Below are experts of layer 2 (counted from 0) of a mixture-of-experts language model. Rows are named router (the router's row for the expert), gate (a neuron's input weights, with its number), up (a neuron's input weights, with its number) and show model dimensions 192-255. Each number is 500 + 40 x the weight over its row's rms, rounded and kept within 0 to 999. Numbers have three digits each.
After each expert's rows: a language model's description of what the expert responds to. This comes from a sample of Wikipedia text that the model never trained on.

# expert 42
router:565493469533511488528521484478567487497457502552538430464567537479434479476530524534454483491516490561472482523538532533541487501492446524450480483469523499474520565513550517530526472461556401
gate0:489487467602553489446498467514516552451517483517609474474428590432498502497479459524499435439463515524452508477506560454536576512554541459483454466479530521485566419562518525491506530562504504
up0:472511511442510456462525494497467392498516568509410480533495499536505497525474414508424527508496476498482468506490484558506478456528515518541469486510496504418571502492505467504507553526542445
gate1:458438437370557484432550530500519493422506502474521469550525472483546475498488539494429456476525448528499447544489559480451541508453483485531513514464523542462469453439530564500584463502491426
up1:576501546503478488519484502483511547526475576458603483560541612490439479538458470548486436453500533438524411486392414525507495531502443571520506562555420489502540475494474530495516506515503524
gate2:538503507492515487542464467410537615533481502481480476511504490521541596549502547497468506503613495429508524551582491535499492534518413503487562551470511485470504532431458527494545417491529469
up2:611533479511496544509478480550493481489496527436533479487487447501541508469497520537482558543512552486560479492500481506516446485508507462510513458530462508540455516518532586485474519496486506
gate3:487541510536467518474454466488491478469501474460515529459556537490519464508500507446426458596426459492504618487439531488512549525506563552548452556477499492508532514493509482510401485501444524
up3:493482535509525521494411524505535501494495571480521609517498508502502515514486449479499448501497487503524517500500540474504478523521412517530475444503462410487501481488456483537508474418549490
gate4:454531498504445520568398599466502526508466523517504524515561551592420469491497506502488486501552459541410567437550446597441503592504479508484523479499569497495543481442494468534504492495490466
up4:551444498597512495514545467450503453479564500500480517506548461489528512510515529496465472453506557456477554505507526487495493410471532497433507521531519498494508537556523476427458503520501466
It responds to: Clause boundaries and lists

# expert 4
router:448488495534479519523552460474490480564500457569527524510501469489543547475538505424595424511483500511517535509526538595514552459514508463509455567493532492479467578527449486566507516524497559
gate0:469488460435477499501500472517462557478516389565500458473514598515452503563505463457582496470442516505497495533459589502492492434447495455462501397494504559547522444459454505411482499487411540
up0:600419486483538512446586523523484423492499530537493492429520471507470521519487446509508478488554492520508471503605475481464483557513441511506512503431501560503499592510481431454563530464437541
gate1:494515400494589448496500519515475586458499556466496498549466510474482478482498483571451477474525505519470507509515475479470487587491623482435499550506517500519519460537423478496507499463497484
up1:496499483482497472506505491565510542424544514489462463527538564468531498509432448496485487495504566481504506532533545507496474535502493415497501494496529468526574429467523516519470517544522451
gate2:456496502488467570444498487477476498496548555467508505554570489519496534451527507500487506570540504530473501499571433455557426474523504518556535511410499584450564478531488494425504521513475520
up2:508503494535472491512455570519513577543500495532543483458533475504426470573534460600512508519497515500468411519527460496556506461469511416486487519544477492565580521466496558573453508497483452
gate3:507537455504470480464545574445405514548556509509471491538496489545543562525461535559540610515510500573499468586515514546491501495473530567449477549490500518558464415428522448540506483533543523
up3:518542508505541504520416475486505478461533513592512504438518444490514473505578467492474537529510578484515477479483492508503505441426487447506536455472517516468527494460477494495546589527495536
gate4:564593522499592457546464527483452511531475500463504491525557531518496463555541497494499402497478478495419478452550448509487555542583491496516471507503486595509386493533485508513545399490478570
up4:485490470500456490485447551487427485409534408508572422436487497482491532527475580553529531503517522542542505562477531552507482519427423534492503512500407440524535554558437473504450499526529495
It responds to: Mid-word fragments, prepositions

# expert 5
router:499519477526467487473565491520500528457510496499503466579495524520502529503549470538503510458471485501603453500517559486505497422533478507454498475581447528500524583557457568502458509538553479
gate0:456477511579502536510534501451533500540554469469525534506574518521456492559456523468468361470568522503561494562492483488463527482489591486486499450560505551497541535515566499517486497465495494
up0:512490476469554457485485523496463491577432469498501484524523508518403485461501499537537448476545519426463510481492502531414490457543484507554484504488583550488528516475504461412541445496426538
gate1:459550496591519453502498529502498512512508508558495639561522511498565532517460509491501518549499478551517433575484391529527496509494483481527534586555538526535523476457440450483524566502386501
up1:479526536508555443455495462538505516500451481517524522492453482562517521494604489541532480498514465452426472486531439494496501552477496548448470508471443494483558425515475496477472434486533490
gate2:544499476480460579499500505501502446516540499517513460484442505540512544521431419484497535512455528490464531499485498424479456484485465611427529415485497491468410506477499507477463512513539469
up2:531504596529505471459539493492514402460529493461484502514481501496432492487483520473468491509483477565532536418533454538559389587523553565477489502503511528535436438505519463512528491498431457
gate3:466460496431500472569585491491460504447499523504399478540470517546504510477595478573465516498512487554533508446516501523499507443468470565495501447559489558441486505507501504500499479401419473
up3:471459508540604467423511534578511475477509545519546582598514476478514447500530496500499538477498581519502497506512518414517551506542474499524457516523539427498500439482531549485494546518500522
gate4:479518468598494434545526514485502509525555479527540526497484445577532494510476502526421505450459451496510470493513516437511461442467555552524509512482488518462505541488488528512494512448574509
up4:527515503492497451491476481470531521490519479522490583459505452399476527543509507439547508505440435538530531559431460469486531599495494477541498482573536507517452450482460431525513473497469499
It responds to: Biological taxonomy terms

# expert 3
router:540439510481547548545525551534488486531539538533574481484499521456534550514493411511443439483525495499570441473617490518535533480481532533449494591484519527513475550474535540495463514486514458
gate0:482489500434489493447433486495502530619511517345482563516492460505493550466534490518426480484541506462405531484506463538478526508467515451416530492474541522502478529472457505502521429525507453
up0:538524491505479464532462489510510421585458511490494545487487463429484482484496512551521575506452490446510501413556476560507489514520528434523511496423532583533477493486496493502523492493517510
gate1:558532488517529536561554506511477536544496544431538495498574486473491472521493493490502591515575473520510498540481482504502504462522542428506482542391489452502455534553451524482491426469436549
up1:399452457464530510549523467586456492469517556481486511553491516482471495521513512496499420473505440501390501527508518570486482516581470465543528472466547491503458565481497541519426492465504474
gate2:453484524542501523487496466517487499404530450460397478451527503556477493476559542496489515449455541439485544502453514540429518499464469499440457569563552528501511479531452495569576453527510540
up2:485501597523526558529541486492557542504566588532500483478506465567501556577508441491488521486536491465508423395589479485559508424553485492473550487418461503583581411511518577542497495519482440
gate3:544549509615532463506428450554537456463447423475495476411524441502460427471497500457493473503478465589496492471408654430511496522519493585508515468494478538542564566509501496490436480523478497
up3:458461492457526477478498510440451523588483548512453491498474491462581568447463473485501502536500498519577496482545456470482499455502480554478466499484537520456601488500519500445507491546606481
gate4:469516500493513461513417493521443506451469478541511488499507576423532531446505484544536498449513499457474500512487532499563460497535475546469497505486556525521468520454485504411497462533570508
up4:494425522465557544506504441488515532524515588506548503478578490430495499527421479471506500476506513543585484503515475485519501425401478496490477473409545524498542561477524548497486446588508519
It responds to: Bibliography and publications

# expert 47
router:497524582495570564546538514529538471468412579570504467445473594551548473486440502561513461462478544559492521517479497475509523516528546501479461554511474506582545564443490545481515456468481473
gate1:529551479439496487536507560516515504489531463446552496515523500493512471491477543533462450515423479444482511520499486467505497566497529507419516483541603515589535589591538517501469480406482461
up1:514570516463496460533479469561476498475492414498571496518507519552504487454541519493467496489460535503523504466519519452465554563552516502544484483487453539486541496500547540441448499504460517
gate2:565505502508475554462486476502504482484523503474563509503500525435516474480414484503493479480563521516490453530438505524465508463522519519474555461399526518445459489528503436503468512500537493
up2:572525502452460530493501523514438460490468482438549516478467484556511521464566541500507487490562483545473511488462565506441483561564525590566566498446509533506475544506526500516449435504506435
gate3:480581472529448450480450433457515479436503482502466547534455509491534490554443445544528533460521570483480472463517541417483553541473544553510488519544502557479491492459521468526494514519484489
up3:577530616499489482517480490516491521464489512455503439506501451451514457545501510519551482439593442543455512467505476440518489426479497433518499483547553506468474488461471498506454492448538516
gate4:522537504551495516468459551480501519478474510538496472531515494558519447485410495428483523521549473496504499451507541401439576454497592462484543473445481484497441467523430555425503545504504533
up4:511504488504472526468473497469489514490456527514446464561516472516484485545546545502511561508507475506463569539520481532437488471503578425520491413445483520436493485507487586531493511479520487
gate5:442510427483493524483484487525416496515489496538534481475539461510436476496511499543528463577501497430513525471508453521525479462419542538432582498480524537503532574554423500515554484492438534
up5:589479478503516455485477520491583451465434408519499474481466484506477512514579537533518540522500536501481531486485456494497486406533459547492537485505514483571486578450499517458523506484436506
It responds to: Capital L, mid-word pieces

# expert 31
router:534517497562479504462535495541502563512584492474601551512508467541552480532533546536451446459504487419502491474548487562495544448559508482461494499461490444541435474440487515535434489511517438
gate0:492512482503502528501469484453487413470513422380514498530503490539399576579486535516486539485446501474487501451407569507502481531544541490576491551480487456473514501488507565516500570488465580
up0:487490449468536533509488396562495518503567591508553492554498475480479553530522512470541494509488573512483476478481461488498561468487487541538441520496509523481524503401523528438489503477504489
gate1:408504500531480503570498541464514488578437513458490551538420505467487440505533481500554503602488423479500542507529582450537485483461507573512475541443534480443523504499504488559480479528433502
up1:448551418483486503487516511550532511513490438482381531473447441530518530531519510487532525463524534499497481555573526493474523512501537499517592482494489526415554507475510519553551500455515553
gate2:460497595463487525456437524519446440526539546545489508496589560568408509477475439563567541556457534532413483531463521540504511525486496532474532506498493490483611495499511640526492504483504493
up2:471526568508510496482469515497499532500500486491529485469499465471534447489496540454523513493481445479451496523519496522556542560519489518481425542441596503526531462485421470529468517535497499
gate3:584518497507502480553454523549500460531453485499503496486512512390519499581478528510603499480526516499483500537475468563498531543539508500468480599471468516494519425502475501505450488509551456
up3:534542560419501540518525526547602474432491508473483516588449562469433542518502556440441535477482508558491473492549523564494428466500492497475489579478527434520516504516537437474549515429468497
gate4:493452464534523541489565582531482504494489549487509489501493545527436489476543559519560513487501441481458493544487383510582447462536500459482527492544560484561514476542513476559428515487485434
up4:467352503507534498499502499519499555423515495435491522482495463482494484510502517538456537564499455509497524575565530458427499571505507447479508467511551492481448500541464547554470453490544501
It responds to: Capital-letter fragments

# expert 2
router:527472495501487529510583516491528532471502450482506491568577472526475552489498514526438448491532499459514535484493502579442574459508467510441509497478471448445566550494531543539456502482529490
gate0:495528520477394496548503462400637545565505430560439560474580490449505500471601514515546509477510506536516521501483501517471562498543588467508505506505573506528480569470508380540484470489496481
up0:510475487470466486473481523464520501490495508567554556431512593522481470469516473529503500500581500509524489488533601505525540479506501456557500471500439498530527489486470587498420520519457559
gate1:498518539471566475550509525483475487528561560486508486537479530500550498494417470499553541503501475514567474468527462495527492464537521476555501503501440485520533389488547541506506544506517547
up1:480491512550532499465500518448497425491499533637486492498407539489505529513451496524533476501490443580512448500511519416483465582512501536528466496407582456541533552518586500537512499510511509
gate2:503461572532474540497483628390468534505512511536516526464515427509522475509463442451518541490577460527500484462504540556370494401545514512522498495493535522536498450487572528517536512480543505
up2:496449486567543464498517499426541461504511561512450476455463493485511429506419458477461506502553501530488442458504500494550435569503474523428544460455588594482491487500474492425551503499591446
gate3:416570469579564495467540523551484479536531510546582543474467483552547533578493527495512467513421489512534489537499453401552509472420526500489501554473543517523500461525503448504484522512464523
up3:528472510524565533419522532500559510577487487466559463470498495498474504478585593508530456503476490476503548492502477488541547550495493488542555509416419502499525493501548546447498476464526532
gate4:487464494519523538562495508499504438502447499499601510529461539539485508517460518486419455471540498511530499449553464487435491490439552500473624509503563449508518466492494537501535522496417476
up4:450466495546605495531451503471486530452471527549509505480482469485488486470435500451482488568499485606514521513468553475472497444466532461600504480474481469490568458583512430505577484486460550
It responds to: Table row ends, F/H letters

# expert 6
router:519527550475424499500515505456492554523517469498528542445538552539542535572439526510433452513561523535477489458547525560523563481487476507448488568566466534500527564553550500508532443525465520
gate1:511445494479523477470507509586598511501502497589561373426463445426483493495498490489483460482575552422572502518477524506492459530469416453527499457508519521494476467532499500518433524425567401
up1:549448492561469497475502562500566546529425442491497466461420573524486433501541532496480492503459519456476580469508495555567500500447431536473481521457569463454407455538517544447565490484489496
gate2:546550448496557501452488441474563504484491519426506521534445554533363502519482465515480521429577505494546495469502486496471519458480505461577544443433492538498438487473514536554513529509510373
up2:494551483421556501445467469528494527477454433466487493414499566505457526516457451515472470475551472452489507477466520603573520482540500529493497504543519493470576476503483437507462471468500489
gate3:508384503514452463428491472497510530504471507476503442504510487430490445559579443542461486560539501532413463500511501482476511612483464473527449503460463548471528503500519500488532492415477494
up3:476503485600541534468495524559450551524506578569492521492518535447560519512498531476454499510513504496472498460464481544541514500506512492549488535469506500511420471582539509446481436446495572
gate4:540458478506507506507501464521502523569545500489561622489476533507504455513539474470501562423506437505563454527536432440469458438432475502556495530503572557504577516535508520432509454443514495
up4:501521536424503504510495476410465445496469440457390446526492481478494484482431556443576445499469477553504438495494455504415450462502470461503498536493586556523482516477453500475491406567516519
gate5:521518554500528527507520504432533494512553504422533527494562502507569509536507373510555474485520531554483483537487425478470583529556528498412383403498465476490477571478432495488422552519480568
up5:486509527387499510494507485478472476520503504469481425510515520464507533541553432459495552515422499498514509431484452500521481446520566467470403589519500508462541541481514519573518463508444507
It responds to: Prepositions before phrases